config.yaml
moe_layers: [1, 2, 3, 4, 5, 6, 7]
n_kv_head: 5
rope_base: 10000.0
attn_scale: 0.177
lr: 0.00261
lr_head: 0.00853
warmup_steps: 469
schedule: "cos"
final_lr_fraction: 0.03
batch_tokens: 262144
steps: 3129
Below are experts of layer 5 (counted from 0) of a mixture-of-experts language model. Rows are named router (the router's row for the expert), gate (a neuron's input weights, with its number), up (a neuron's input weights, with its number) and show model dimensions 0-159. Each number is 128 + 32 x the weight over its row's rms, rounded and kept within 0 to 255.
After each expert's rows: a language model's description of what the expert responds to. This comes from a sample of Wikipedia text that the model never trained on.

# expert 44
router [146 152 126 160 131 144 136 123 138  85  60 134 171 117 152  97 127 154 127  93 121 155 131  98  90 170 108  78 105 161 114 136  74 130  66  95  86 150 117 137 101 127 161 116  94 164 119 149 184  69 158 105 124 130 104 167  92 118 100 143 126  91 110 186  94 108 157 149  84 126 129 153 149 157 114  86  67 110 130  23 108 108 162 123 166 127 142 105  85 137 162 101  74 106 112 141 166  86 169  91  89 167 123  92 112 124  96 184 187 145 148 130 153  87 182  66 151 139 207 149  99 104 103 179 144 151 140 129 185 129 136 105 184  97  93 123 106 162  80 116 149 142 119 163 134 199 141 126 138 157 182 143 149 108 102 150  96 175 147 119]
gate0 [162 135 164  49  86 119 118 115 119 144 155 116 153 154 132 100 146 148 149  95  87 104 127 143  75 185 201 137  91 141 125  91 107 129  94 155 112 182  97 172  91 102 179  96 146 128 190 169 121 153 121 129 130 161 166  97 111 146  79 132 138 121 134 147 138  93  71  57 103 119  89  82 126 122 126 177  77 159 108 130 175 107 171 179 120 164  98  63 146 132 164 185 173  75 108 115  88  98  96 134 101 140 139  93 126 161 111 104 159  84 186 132 145 110 102 106 178  99 105 119 135 123 160  86 156 165 143 174 111 157 120 119 104 163 144 147 184 175 145 116 169 120  50  94 157 110 138 131 116 139 119 103  62 147 110  83 138 139  73 149]
up0 [171 154  93 116 133 119 101 147 156  79  95 167 139  60 109 170 146 110 113 133 168 116 190 121 139 137 148 127 201 171 126 114 155 110 160 178 121 140 131 106 141 123 137 175 137 102 108 112 138 119 180  45 123 120  85 121  71 114  99  98 103 139 142  96 133 133  89 146 123  42 111 182 139 140 111 130 122  84 105 155 110 133 169 134  88 155 204 104 162 119  93 156 118 144 147 104 130 167 113  80 149 131  93 130 114  90 133 133 129 161 113 113 143 177 169 141 147 172 123 152 147  75  92 180 147 112 147  97  98 122 104 210 151 115  58 150 183 190 115 164 138  14 151 166 132 131 139 159 152 125 139 135 109  92 117  88 100  93 147 154]
Final pieces completing a word, often the letter e, such as fortun-e, employ-e-es, Est-ate, serv-ice, remedi-ation.

# expert 51
router [ 77 133 126 120  95 187 151 132 175  96  83  88 155 111 131 131 170 128 159 186 137 118  97 149 111 168 174 115  95  94 149 113 131  81 134 165  62 149 151 116  90 159  95 134 193 124 145 108 119 139  73  46 133 156 147  90  92 178 124  45 104 104 108 200 144 168 102  94 138 128  91 130 158 154 129 169 163 150 167  60 168 128 178 137 146 121 176  84 114 139 134 192  91 185 158 133 140 145 144 134  77 136 131 130 168 128 156 158  94 117 146  96 120  95 128  83 155 123 150 133 179 129 108 157 107 116 102  72 159 194 110 153 127 100 161 124 176 148 123  77 156  80 100 115 144  60  98 137 137 116 148 123  93 111 123  92 119 110 151  91]
gate0 [103 109  88 115  56 186 158 170 139 137 102  84  57 105 137 103 153 100 171 102 138 127 116 145 140 136 137 164 108  88 125 134 141 127  88 131 159 106  71 161 181 190 130  93 166 143 115 106 139 148 124 117 141 104  39 215  81 155 111  90 118 175 149 132 188 107 138 100  90 134 130 130 159  90 114  79  59 106 101 144 140 103  98 152 156  75 145  97 170 163 144 139 115 145 146 136 158 111 115  96 137 136 139 119 151  97  91 120 192 126 136  93 183 138  84 141 159 121 137 128 208 108 160 147 161 162 167 101 122 123  66 104 108 183 141 114  93 142  98 136 159  87 122 126 158 138 155 149 116 102 139 174  47 176  94 119 161 126 119 170]
up0 [173  89 172  18 173 134 134 112 160 114 123 151 146 136 156 180 105 149 148 107  98 124 155 140 109 108  75 134  84 167  92 152 167  98 159 182  84 185  91 143  96 148 152 108 143 130  72 100 135  92 152  99  92 105 135  80 137 136 136 119 128 114 143  94  79  96 126 127  64 183 132 165 121 183 147  86  69  95  88 159  88 101 107 181 133 115  78 106  90 137 166 121 115 107 104 167  65 144 144  86 132 113 136 157 120 127 142  98 136 126 107 190 171  88 130  51  59 130 136  70  90 127 139 159 164 147 133 107  96 137 154 160 138 170 121 169 138 191 118 135 187 115 163 142 146 140 147  94 149 115 123 172 153 110 156 149 119 156 130 122]
Middle stem pieces of common English words followed by suffixes, such as ag in languages, art in heart, ok in rookie, ort, iz.

# expert 46
router [108 139  84 105  91 152 152 138  74  83  65 160  48  91 133  71 158 103 180 126 158 146 133 120  95 106 134 126  74 106 106 136  86 104  96 127 156 117 103  96 108 123 106  66 132 117 151 152 186 132 126 120 105  85 152 149  69  58  75 140 116  93 147 124  95 122 106 165 113 141 122 112 167 115 106  86  73 105 124 126  65 211 143  99 137 123 129 169  92 143  79 152 139 104 162 130 156 153 182 155 119 107 123 104 126 146 110 110 165 131 169  97 169 138 151 101 175 117 178 167 100 104  99 133 166 205 175 131 125 158 105 126 100  69 121 181 117 164  62 133 121 121 142 140 153 163 115 158  80 164 150 142 148 135 101 109  71 183 122 104]
gate0 [ 61 130 165  56  89 108 143 140 137 121 109 148  89 116 145 111 117  95 119 141 175  92 174 102 124 139 107 146 152 166 141 177 121 137 171  98 140 104  99 110 121  63 151 203 144 161  61 155 134 156  86 164 119  90 104 144 101 136 169 125 145  74  77 140 132 178  38 118 151 155 125 159 169 126  92  94 108 148  96 129  82 142 120 152 142 117 181 153 155 169 129  99 122 160 113 155  99 101 129 146 161 115 111 150 141 199 102 188 144 145  99 204 119 164 142 136 151 107 100  89 144  89  83 164  69 100 129 158 102 140 128 168 149 114 150  57 160 108 155 142 160 117 166 140 112 110 123  64 142  77 190  85  99 128 151 141  97 124 105 165]
up0 [162 123 193 175 166 102  98 110 134 107 111 105 159 132 131 136 155 139  25 166 172 152  82  91 105 171  72 146 121 121  92 108 205 120 104 116 140 164 106 105 152  77 143 167  90 130 138  91 153 117 115 145 127 133 160 123 125 111 105 178 128 121 143 142  86 142 141 134 138 182 109  77 101 110 107 193 114 120 137 117 131  80 166 121 152 159  94  88 196  76 149 130 158 107 138 109 166 120 164  91 102 190 173  91 113 114 160 173  89  86 183 126 164 114  89 132 140 105 115 120 110 135 139 141 189 136 103 132 116 161 104 115 167 115 128  99 120 125  60 175 111 102 130 114 242  96 111 132  81 173  79 135 150 146 108 136 119 123 130  72]
Single vowel or vowel-ending pieces like e, o, se, ee inside words, as in keyb|o|ard, off-|se|ason, S|e|lected, t|e|acher.

# expert 7
router [108 171 161 149 110 158 108 168 147 151 137  84 140 101 156 164 153 143 110  54  54 131 148 102 158 195 163  93  92 143 127 152 133 117 150 160 118 137 141 172 157 139 170 151 169  87 121 120 132 102 130 197 127 145 129  84 134 153 152 117 142 140 111 154 108  98 164 100  80 156 132 191 107  72 130 105 153 148 210 184 153 156 110 159  91 115 145 125 172  90  78 187 135  97 135  96  73 112 114 116 115  77 142 106 155 152 143 151 107 151 166  76 168 146 135 125 192 128  91 163 167 109 169 149  33 129 113 125 152  75 161  95 118 127 141 110 111 156 186  83 128 113 176 199 134 118 143 109  89 113 143 128 119 162 152 144 145  83  81 135]
gate0 [126 135  95 152 162 106 140 118 204 102 144 134 143 110 100 118 175 122 104 174 110 148 149 112 124 102  90 174 139  86 144 172 126 147 181  90 169 115 137 144 153 116 133 175 143 124 106 147 171 130 137 180 121  74 138  99  68 147 128 123 139 119 145  75 177  80 129 114 103 105 124 109 155 145 111 117 127 145 116 148 105 142  77 125  76 154 149  94 109 137 110 138 193 134 160  96 164 184  68 147 146 139  94  99 169  91 173  88 104 141 111 160 134  79 113 131 145 147  78 138  93  79  67 136 102 127 199 142 109 157 158  90 198 181 117 144 195  65 130 138  72  96 158 120 189 138 134 107  72  97  85 196 142 126  69  88 161 115 130 159]
up0 [149 102 102 153 172 143  81 210  92 199 164 149 143 152 131 142 134 187 115 163 144  75  99 105  88 165  99 110 187 130 113 104 124 143 185 189 123 172 186  84 109  99 121  95 142 161 130 156 164  86 108 141 123  61 125 137 117  92 108 128 125 130 158  89  90  84  68 140 115 148 116  85 146 136 118 180 156 109 109 111 104 208  67 176 131 126 136 124 126 143 112 138 107  94 169 119  61 110 140 140 123  65  99 147 167 103  61 132 116 182 144 118 115 163 101 109 148 176 106 130  62 117 187 139 124 118  97 119  96 129 182 127  85 145 110 144 141  93  67 150  83  99 116  93 166 155 134 118 101 149 111  95  89 137 150 105 148 114 151 131]
Word pieces in the middle of longer words, usually before -ic, -ical or -ity, as in cy-c-le, hum-il-iation, Emer-it-us.

# expert 45
router [130 118 121 170 138 106 145 159  78  96 116 132 101  89 140 110 101  98 103  85 177 162 130 118 104 169 126  76 183 142 140 113 172 121 178  41 146 164 142  74 147  88 153 147  48  95  90 104 152 117 129 116 134  93 164 149  99  84 134 110 107 148 133  70 154  74 133 136 139 135 135 139 149 170 147 128 125 145 142 176 155  82 169  77 132 148 164 130  84 131 166 136 143 139 117 112 183 131 163 103 125 154 129 167 106  92 171 126 170  82 140  47 137 150 104  94 144 138 169  70 202 116 169 131  73 147 147 144  82 112 104 144 175 127 131 163 153 115 123 183 173 175 146  97 111  95  89  87 182  78  89 119 132 121 159 135 187  91 110 109]
gate0 [134 178 129 153 136  99 155 155 128  92 132  97 110 133 112 119 105 123 108 113 149 116 102 106 170 158 162 143 146 124 133  86 169 144 143 133 133 130 115 108 130 108 140  81 121  49  78 180 194  82 150 139 108 105 144 126 138 169 111 102 141 137 162 132 136 182  27 122  89 151 142 245 149  46  51 166 144 105 171 183 128 150 107 141 169 100 144  62 113 172 150 189 149 118  70 124 156 143 141  98 125 152 120 132 119 102 116  65 119 152 160 185 162 126 106 109 134 162 168 172 120 109 156 119 143 119 154  72 132 148 218 117 109 146 147 167 148 141  87 130 147  87 120 102 136  81 139 122 132 104 117 113 135 140 127 118 184  95 112 130]
up0 [127 111  95 116 114 124 132 148 126 117 121 133  74 201  76 229 134 131 114 167 116 148 207 106 141 138 138 113 120 171 154 160 121 159 123 132 153 102 144 127 165  72 128 161 113 127 135 127  94 116 127 164 155 159  94 135 186 120 140 197 117 119 110 107 167  88 163  73 170 178  98 205 159  99 161 102 105 181 166 112  66 144 183  93 125 134  88  82 182 165 119 161 136 152 112 110 109  63 131 131 109 165 135 151 117 152  78 126 153 170 143 135  99 142 172 171 145 124 153  91 141 124 101 108 101  98 144 109 150 117 140 128  92 134 103 111 173  91 135 154 192 104 119 157 120  87 173 128 132 121 136 187 124 178 211 158 127 113 127  66]
Hyphens joining compounds or opening list lines, plus prepositions after verbs like by, with, into, as in rule-based, composed by, agreement with.

# expert 38
router [121 135 137 147 175 104 142  92  69 135 180 101 100  92 108 131 135 161  69 100 158 121 121 148 159 166  81 131 157 115  93 135 162 112 168 160 148 138 124 132 122 115 133  95  79 147  55  89 171 147  76 116 102 154 180 147 120 116  76 144  86  85 158  76 107 204 115 177 129 137 144 170 164 143  89 154 128 153 102 140 163 117 124 103 107 127 132 133 101 124 183  81 196 144 132  74 138 133 132  80 138 138 142 151 168 134 105 174  89  69 110 168 108 150 120 163 150 128 140 133 151 146 196  97 129 145 103  89  74  52 106 150 133  99  97 165 117  67 182 132 181 103 111 142 168 127 148 101 215 124  98 123 178 114 130  91 104  87 115  99]
gate0 [186 109 144 134 131 214 162 101  95 162 144 107 110 142 113 143 158 175 178  61 117 159 113 125 115 182 186 119 124  90 151 189 131  98 126 166  91  86 143 140 105 178 149  87 158  64 115 203 134 172 154 124 118 175 125 117 108  80 120 138  93  84 123 121 125 143 116 109  40 144 160 183 122 148 133 111 109  99 169 128 171 183 101 155 161 176 129  56  85 116 144 140  84 171 155 151  53 162 152  82 140 144 139 135 119 111 105  86 121  95 127 117 146 124 122 135 122 147 147 118 103 114 140 142 133 117  93 165 157 114  86 126 172  73  95  62  84  87 118 112 125 156 151  85 126 105 151 132 176 126 116  95 132 173 153 113  91 151 121  86]
up0 [ 75 116 148 120 111 114 122 134 162 174 153 167 182 133 127 134 112 152 106 229 139 115 129  79 146 141 122 161  23  82 125 141  92 105 110  83 131 206 145  86  93 121 109 125 113 161 116  59 173 123 136 153 137 125 146 143 186 121  64 178 119 145  85 171 107 133 114 165 142 131 135 136 117 128 122 181 105 171 124  78  75 107 124 153 142  64 160 130 122 140 143 148 113 127 125  56  99 148 108 145  84 123 129 129 131 131 173 124 177 132 171  99 159 145 116 107 148 114 164 121 204 126 135  69  90 156 116  66  68 143 111 128  84 163 127 114 119 168 120  77 105 143 130 134 141 144  96 142  41 112 117 138 116 108 102 151 160 168 171 139]
Periods, semicolons, commas and closing parentheses ending sentences or clauses, plus heading-closing == marks, as in nation., (CTS)., e.g.

# expert 61
router [142 169  95 106 167 127  77 101  71  98 158 163  43 154 124 134  85 143  91  68 182 196 165 176 141 154 100  68 214 194 103 157 179 110 172 121 142  83 129 155 126  56 153  87  70 141 105 154 110 148 152  94 156 133 142 125  88 123  84  89  86 140 152  76 164 151 101 131 114 178 172 137 123 171 133 139 138 161  87 111 194 138 155  98 131 141 146 138 120  96 129 138 172 155 145 123 187 142 112  99 173 124 151 164  86  96 127 140 163 112 127 123  83 132 154 116 122 165 121 125 130 100 151 127  81 102 126  89  90  98  85 142 140  94 155 190 132  72 157 125 138 135 126 117 147 126 113 103 158 153 144 121 109 160 125  96 154  91 165  97]
gate0 [173 118 191 108 100  85 124 174  95 152 162  91 117 103  82 165  97 106 152 118 159 111  93  89 136 151 139  87 131 106 165 109 115  91 129  75 106 112 114 134 132 131 197 108 161 121 118 110 134 116  82 161 151 119 111 121 122  98 120 134 167  90 155  91 183 174 172 131 107 127 132  89  78 128 195 133 163 147 181 142 166 189 118 161 129  77  73  86 149 129 114 115 104 136 188 111 133 112 139 161 161 121 128 124 150  85 140 100 119 137  76 111 147 130 111 106  72 127 141 146 126 114 123 191 105 103 127 156  63 186 159 153  68 133 140 167  89 125 131 106 128 173 126  88  63 159 140 149  43 127 159 128  95 134  32 138 201 151 109 150]
up0 [ 96 131 103 194 119 132 133 103 122 164 195 165 161 115 157 115 173 123 129  91 114 136 136 149 115 134 152 178  62 133 101 151 119 173 160 143 103 110 153 135 100 143  71  96 118 210 161 129 104  97 205 108 208 177 115 151 131 148  86 117  94 127 144 132 134 161 154 136 133 154 142 185 149  92  58  85 104 135 127 106  60  88 122 101 154 143 146 105 151 145 159 124  83 105  88 157  89 141 123 155  79 125 119 109 199 110 115 161  63 169 179 130 116 117 130 130 102 117 141 151 107 157 177 102  88 116 154 131 115 109 116 127 159 229 114  92 124  98  81 162 119  90 110 163 152 146  77 148 124 142 130  90 163 124 140 115  57 151 126  88]
Prepositions and conjunctions after a verb or noun in running prose, such as in, from, on, by, and, during.

# expert 36
router [125 107 103  90 151 145 124 107 109  99 144 149 152 135 126  50 155  88 169 149 185 125 129 138 135 127 122 154 108 127  69  93  93 116 131 134 165  97  96 120 120 148 129  97 132 186 131 150 190 108 150 120 136  53 120 124  76  76  75 175 135 116 168 148  92 149 112 109  90 102  67 120 189 155 142  94  96  93 115 105  94 111 123 156 141 146 140  96 163 159 152 142 128 130  82 156 113  84 173 108 101 161 140 113 114  98 101 199 151 143 172 136 137 141 142  72 137 119 186 147  92 203  71 139 148 159 165 143 127 131  88  91 132  82 119 138 153 136  60  91 133 110 139 128 188 195 122 149 116 199 133 159 202 142 121 150 144 193 166 100]
gate0 [140  74  82 175 156 109  97  93 167 111 184 119 129 102 177 117 193 113 132 145 144  78 152 186 125  89 131 143 135 101 120 115 100  97 149 104 164 103 103  87 135 152  87 158  92 125  90 147 144 155 164  99 160 129 150 146 126 140 156  87 233 129 166  82 139 115  90 169  82 108  87 149  89 129 133 153 124 115 128 116 147 104 116 150  95 140 120 155 160 165 168 197 189 157 141 170  84  95  75 109 138 126 163 117 193 121 107 114  84 135 148 158  89 181 135 148 191 134 182 137 167 172  78 149 145  58 104  84 163 124 191  91 119 118 180 167 169 123 105 161  93 129  89  82 122 132 116 111 115 149 123 107 105 138 136 105 113 123  91 144]
up0 [121 126 162 125 126  80 154 136  88 165 127 103 136  94 131 174 135 149 177 192 100 133 137 111  54  84  95 137  81 115 111  81 142 104 152 153 142 151 163  59  33  64  84 155 122 147  72 153 127 107  99  94 153  82 151 121 191 135 182 185 116 107 108 100 122 128  97 163 101 164 114 149 147 124 155 113  95 155 151  93 138  69 105 121 119 118  93 101 109 145 118  95 112 116 148 110  72 166  81 147 104 164  91 141 171 149 122 159 161 172 103 148  65 120  85 131 105 115 135 124  95 130  94 134  94 119 143 132 118 106 134 181 124 216 131 121 177 148 134 152 156 102 108 121 123 114 124 111 102 130  69 149  93 127  85 153  35 126  74 105]
Final pieces of place, team, company and person names, mostly vowel endings like Portm-ore, Hyund-ai, Tenness-ee, Bru-ce.

# expert 60
router [149 202 108 112 172 112 144  80 132 124 104  76  97 110 123 110  83 132 113 110 154  92  99  63  91 135  95 134 147 131 159 167 127 170 193 168 116 113 135 145  64  85 166  98  92  88 138  72 137 133 137 107 112 178 150 185  42 140 128 156 132 135 195 147 104 175  66 153 140 151 187 150  98 195 123 130 144 159 132 121 142 135 135 124  70 144 124 118  92 165 147 133 119 143 142 152 121 157 125 109 159  63 123  95 121 193 144 134  78  73 117 158  96 123 133 129 117 129 116 106  87 107 165 133 146 138 148 118  97 122 117 105 116 151  82 196 148 140 158 151 135 129 127 160 156 146  93 164 192 187 130 188 135  77  78 156 110  71 117 161]
gate0 [136 148  95 120 158  92 120 121 114 140 142  70 158 155  95 117 117  77 160 185 144 186 144 162 144 122 111 120 108 146 142 106 134 145 119 111  89 180 107  79  68 124 141 120 110 139  96  94 164 111 129 121 132 137 110 188 128 151 184 158 139  94 132 122 163 164 146 163 116 101 145  97 184 122 102 105 100  62 162 187 156 182  61 105 172 144 149 129  77  91 180 157 124 160 115 103  91 104  90 144 137 103  96 151 139 155 108  97 162 143 117 120  94 142 101 125 132  89 214 124 133 146 144 194  69  67 114 174  65 136 211 125  88  86 152 105 130 124 181 122 161 145 133 182 130 154 159 199 163 153 150 139 106  89 131 148 126  91  90 140]
up0 [104 125 130  61 102 132 152 110  98 156 103 117 133 173 117 166 122 126 104 102 165 137 181 176 168 129 127 188 138  99 113 132 194  78 115 158 141 140 133 157 101  88 156 132 148 148 142 106 178 190 113 184 140 121 179 138  93 134 193 167 159  97 114 170 147 122 132 135 100 104 159 109  93 173 124 173 132 141 118 108 167 134 115 114 196 170 176 159 134  83 102 164 165 103 175 121 117 119  87 183  92  86 124 137 176 152 101 124 180 119  95 134 127 159 155 110 149  83 107 143 116 123  94 167  69 141 160 185 171 158 116 137  80  79 175 138 120 114 100  50 140 167 134  81 148 118 163 148 176 153 198 136 100 118 144 100  86 156 131 192]
Periods, closing parentheses and line breaks ending sentences, list items or headings, especially blank lines before math formulas.

# expert 50
router [118  94  93 133 108 112 149 172 135 153 170 153  83 185  85 114 161 124 178 154 145 177 119 160 158  81 149 111  98 155 178 107 183 121 125 162 170 102 155 121 139 142  85 112 154 152 114 101 146 141  97 136 170 153 128 117 133 140 156 173 155  92 177 132 117 156  84  97 116  95  90 158 135 120  95 174 169 109 139 190 110 135 128  97 167 112  79 162 176 112 157 142 176 121 157  42 111 130  93 134 148  97 176 159 112 114 121 141 175 103 138 134 139 176 105 186  84 143  79  91  86 126  93  91 128  86 112 137  64 114 135 133  99 121 131 116 170 163 148 168 121 119 138 189 135  55 123 178 134 173 110 215 152  94 121 135  71 102 175 167]
gate0 [ 76  50 135  56 127  64 171 113  63 146 126  80 156 125  91  97 100  93 108  97 148 106 146 150 131 101  97 155  51 139  91 103 138 120 133 172 111  71 139 147  85 131 106 129 121 147 151  55 158  99 116 160 158 103 158  97 137 154 110 145 138 149 131 100 108  93 130 110 113 167  97 156 104 154 104 124  99 143 115 124 166 114  86  98 119 105 143 170 103 153 164 162 121 133 171  87 127 100 107 155 103 148 124 169 131 122  76 151 206  90 142 145 160 145 130 141 116  40 134 124  96 121 118 116 100 120 182 206 101 120  87  93 112 203 146 173  82 165  81  96  83 174 132 113 133  90 116  72 110 131 145 143  95 183 142 133 131 149  95 105]
up0 [177 147  88  96 133 103 152 201 144 122 124 133 148 108 150  99 152 162 113  97 171 141 125  93  64  89 182 192 137 108 101 102  94 143 165  60 103 100 182  57 141  93 185 113 108 125 100 144  86 103 125 133 177 157 105 105 150  97 131 102 115 168 214 117 149 114 164 158 133 130  85  82 114 159 142 126 107 102 128 177 134 147 123  87 166 101 122 123 123 181 120  81 150 133 157 111 162 130 155 143  53 127  95 114 107 170 154 167 142  73 119 143 133 112 198 127 172 118 125 127 128 128 170 171 105 152  93 149 197 112 144 154 102 146  87 151 162 158 117 141 157 111 133 137 111  99 155 165 158  82 104  77 179 124 208 162 135 102 126 164]
Short piece right after a word's first letter, often u after P, M or Q, such as P-ut-nam, P-u-erto, Q-u-artet, ex-acerbated.

# expert 9
router [146 115  71 137 144 115 117 158 186 107 174 162 106 147 155 118  73 142 100 147 116 107  88  83 136 101 166 193 131 115 151 142 140 125  76 173 119 144 154 122  80 133  70 137 126 149 159 153  96 144 128  98 161 128 160 144 151  94 140 153 189 166 134 170 115 119 150 160 129 123 177 106 158 106 153 166 107 173  93 118 146 113  62  89 103 129 110 189 119  80 120 131 186 102  90  95 135 162 112 157 124 177 144 165 113 144 121  76 168 155 100 158  81 113  95 160  87 113 162  92 160 114 154  81 156  70 139 138  80  82 121  84  97 130 144 150 155  60 184 176 132 151 102  93  86  81 183 179 102 169 170 115 163 119 186 133 131 145 144 180]
gate0 [143 122  78 130 159 165 142 175  89 113 177 190 102 135 110 142  96 139 156 132 117 116  79 120 161 127 128  94 127 112 125 154 146 203 139  95 111 171 153 131 160 117 107 139 151 109 132 161  92 145  96 189 156 167  47 158 129 156 111 107 117 193 142 130 135 113 140  92 118  94 128  84 103 155 184 112 145 154  91 137 189 105 164 169 136 104  55  96  69 114 130 119 142 170 129  67 133  99 157 157 123 119 125 133 114 116  77 128  53 116 119 122 121 101  31 167 105 115 158 132  68 159 127 140 133 153 142 178 179 120  99 145 115 177 139 104 119  82  58 125  80 154 110  85  90 128 168 103 159 117 134 170 130  72 131 131 108 132 119  54]
up0 [136  90 157 179 111 126 112  92  98 121 158  89 146 164 163 133 175 106  70 174 147 150 104  91  89 103 152 133 102 143 138 188 117 119 117 213 196 169  67 105 141 106 145 122  98 105 106  69 110 107 118  99 172  94  82  77 135  77 148 135 188 155 112  44 165 137 108 124 151 100 125 176 158 131  71  90 103 125 111 148  94 214 116 133 205 180 140 163 151 108 127 101 124 142 138 119 135 146 139 120  76 153  94 146 139 120 187 134 124 127 111  95 106 181 178 152 131 146 180 158 107 140 142  78 115  86 141 152  75 100 156 140 113 150 126 136 106  95 107 137 170 169 112  65 121 159 171 154 115 136 145 150 134 138  96 173 157 137 112 139]
Capitalized first letter pieces starting a word, mostly D, R, G, L, in tables and proper names, such as D in Division, Developer, R in Rio.

# expert 39
router [133 130 166 163  76  96 108 121  66  95 106 123  86 126 123 175  80  89  98  95 184 149 167  92 150 147 116  82 142 107 136  83 129 115 144  88 140  98  99 158 121 148 111 128  70 114  89 114 164 113 129 104 142 124 124 158 127 150 198  74 108 141 142 152 112 170  77 113 198 194 117 113 116 161 166 169 113  88 109 167 148 127 198 146 141 129 148 134  99 148 155  82 118 129  70 168 188  82 125 102 144 136 122 167 123 133 180 162 143  98 166 117 117 154 167 143 154 168 151  92 128  66 195 105 132 178 157 149 134  73 193 140 157  80 154 155 112 145 109 126 147 143 192 135 156 135 147 106 125 106  71 153  68 169 129 132 165  74 110 118]
gate0 [140  38 139 104 146 114 177 161 116 112 126 173 157 127 109 141  91 137  97 143  84 114 139 100 141  88 141 135 109 152  56 106 124 143  85 135 102 101 111 154 157  57 131 161 137 180 123 132 128 164 120 130 121  78 129 135 175 152 175 148  95 132  90 125  43 131 124  96 149 139  93 139  98 132 141 128 138  80 130 183 201 145 177 118 141  99  83 177 128 148 140 125  89  82  96 118 172  72 106 149 115 145 123 150 121 154 113  75  53 131 126 129 103  97 108 116 140 213 120 111 116  89 172 242 144 104 126 119 162 100 167  80 124 105 146  84  84 134 112 130 146 163 114 123  81 123  82 133 144 103 160 147 102 169  69 141 128 100  92 120]
up0 [ 83  74 134 133 131 131 173 109 151  49 123  39 119 122  94 175 108 144 110 180 122 125 123 104  98 128 142  79 144 146 101 141 108 154 122 107  53 147 107 138 134  53 145 128 120 103 113 134  77 104 114 126 119 112 133  92 176 159 190  96 113 148 115  55 119 147 177 113 142 151 121 133 194 134 109 154 119 135 165 150 127 196 155 145 156 127 104 141 129 115 142 159 155 122 101 128 123 131 173 147 154 114 125 145 143 138 126 110 127  99  97 178 108 118 120  89 112 110 142 129 125  82 118 122 153 147 112  59 140 147 114  57  73  75 103 161 180 119 115  50 139 119  73 169  97 138  81 116 131  98 154  50  75 150 117 107 232 130 139 103]
Prepositions following a noun or participle in prose, above all of, also in, for, as, with, such as the name of, one of.

# expert 56
router [ 87 166 155 164 163 140 130  50 105 137 102  93 168 126 147 110 189 109 108  98 153 156  44 166 162 118 123 108  94 127 176 145 132 123 104 128 144 189 152  97 120 128 143 154 183 178 179 161 131 123 178 201  98  99 110  63 185 130  78 138 146 120 163 137 125 134 155 164  89 113 120 133 160 121 164 140 155 162 160 136 174 141  93 153  79 136  68 109 104 149 140 178 160 150 110 122 105 158  81 136 116 118 110 142 145 121 113 101  71 110 166  99  78  71 150 121 147 136 127  76  64 101 143 110 133  86  90  92 177 184 116 155  96 150 142 126  70 109 189 131 121 135 111  81 121  94 104 112  95 139 105 111 171 165 175 169 157 117 155 125]
gate0 [152  72 120 118 142 181 116 127 122  63 104 147 131 127 165 103 189  71 140  76 119  82 126 145 111 115 132  82 140 112 182 102 135  92 121  68 209 103 200 154  97 121 131 150 115 172 141 165  65 188  89  95 159 114 168 112 116  72 122 125 142 154 103 157 121 109 189 135 121 139 109  81 128  68 158 159 152 120  87 134 146  89 109 135 120 146 147 105 118 125 152 121  37 143  79 146 116  96  89 166 111 163 111 124 183 150 138 113 106 103 126 148 108 191 166 114 119 130  91  96  86 137 110 128  98 152 171  93 104 172  91 149 130 217  93 131 118 118 148 162  65 128 159 144 120 109 105 134 120 121 150 170 127 128 108 167  63 141 152 161]
up0 [ 93 133 114 152 169 117  61 128 112 128 139  83 159 171 157 131 172  58  98 100 112 147 132 104 125 116 114 116 184 137 177 109 147 127 112 143 125 115 114 142  83 154 135 194  96 175 176 148 170  68 137 130  91 142 153 132 172  72  87 114 155 151  91 106  80 153 189 188 151 124 115  83 141 117  61 148 178 139  72 116  74 125 122 180 144 171 221 123  85 136 192 146  97 104  93 156 154  80 129 111 104 131 178 111 103 138 147  99 133 100 169 147 112 123 145 128  76 124 126 161 138 114 140 142 154 137 107 123  92 113  80 140 141 147 119 127  88  81 101 171 100 179 116  82 153 145  74 112 110 179 118 156  91  59 137 147 113 142 161 150]
Inner or and c pieces (Vict-or-iano, sin-c-ere, Nun-c-ques) plus lead bytes of Cyrillic and Greek characters.

# expert 15
router [ 99 138 165 135 117 116 106 152 113  84 116 197 125 104 153 118 111 100 121 139 113 105 192 156 108 107 116 149 107 137 161 103  72  88  83  95 106 162  98 136 189 134 181 123 147 112 201 106 129 113 157 155  69 164 147 131 122 198 149 113 201  80 196 127 135  32 186  63 108 138 130 118 150 153 117 102 147 126 120 129  90 123 107 124 107 124 147  67 131 163 150  92 106 108  85 154 103  71 173 112 159 161  82 146 184 113 102 133 200 100 183 160 157 141 155 136 145 149 157 155 106 101  88 121 141 136 133 147 142 129 129 135 166 173 132 105  73  90 151  89 142 118 164 101 151 127  87 131 171 156  86 169 167 104 150  88 137 146  93 153]
gate0 [ 96 101 141 130  54 121  91 162 132 148 148  71 182 150 155 149  94 142 119 193  94 138 109 126 185 131  73 110 149 119 114 109 170 139 105 106 150 131 127 143 114 102 140 100 109 165 155 122  81 107 151 109 152 148  96  91 110 121 158 153  77 125 115 138 210 105  96  99 143 135 118  94 176 109  94 145  86 136 188  53 140 147 142 126 143 108 174  99 102 167 165 171 178 110 133 110 129 118 145  97  70 144 142 125 131 147  85 177 152 107 152  60 158 150  38 139 140  95 182 113 103 165 165 113 139 131 148 168 163  88  68  98  49 130 156 167 154 151 154 177 139 104  72 130 152 146  76 150 133  92 137  94  87 120  88  87 142 142 107 131]
up0 [ 78 104 139  87 104 177 124 104  80 101 136  95 132 104 119 122 115 181 125 196 176  77  79 100 184 148 127 135 122 123  24  62 133 121 125 122  76  89 148 142 149  93 119 128 150 103 112 132  74 143 131 154 159  70 112 141 122 116 114 159 125 164 139 109 166 120 118 122 141 116  92 168 185 159 155 208 101 150 188 125 115 102 191  56 107 151 113  76 116 118 123 134 120 103 115 133 184  74 168 136  83 119 150 105 136 129  72 101 105 115 112  91 110 123  57 153 127 114 170 122 113 159 131 143 114 169 170 151 155 106 134  96  82 140 171 185 103 148 169 119  97  83 141 108 178 143 109 162 121 117 123 112  64 176 109 131 131 134 137 172]
Word-internal pieces, above all ro in words like catastrophic, tomorrow, hydroelectric, plus ian in demonyms like Nigerian, and year or World.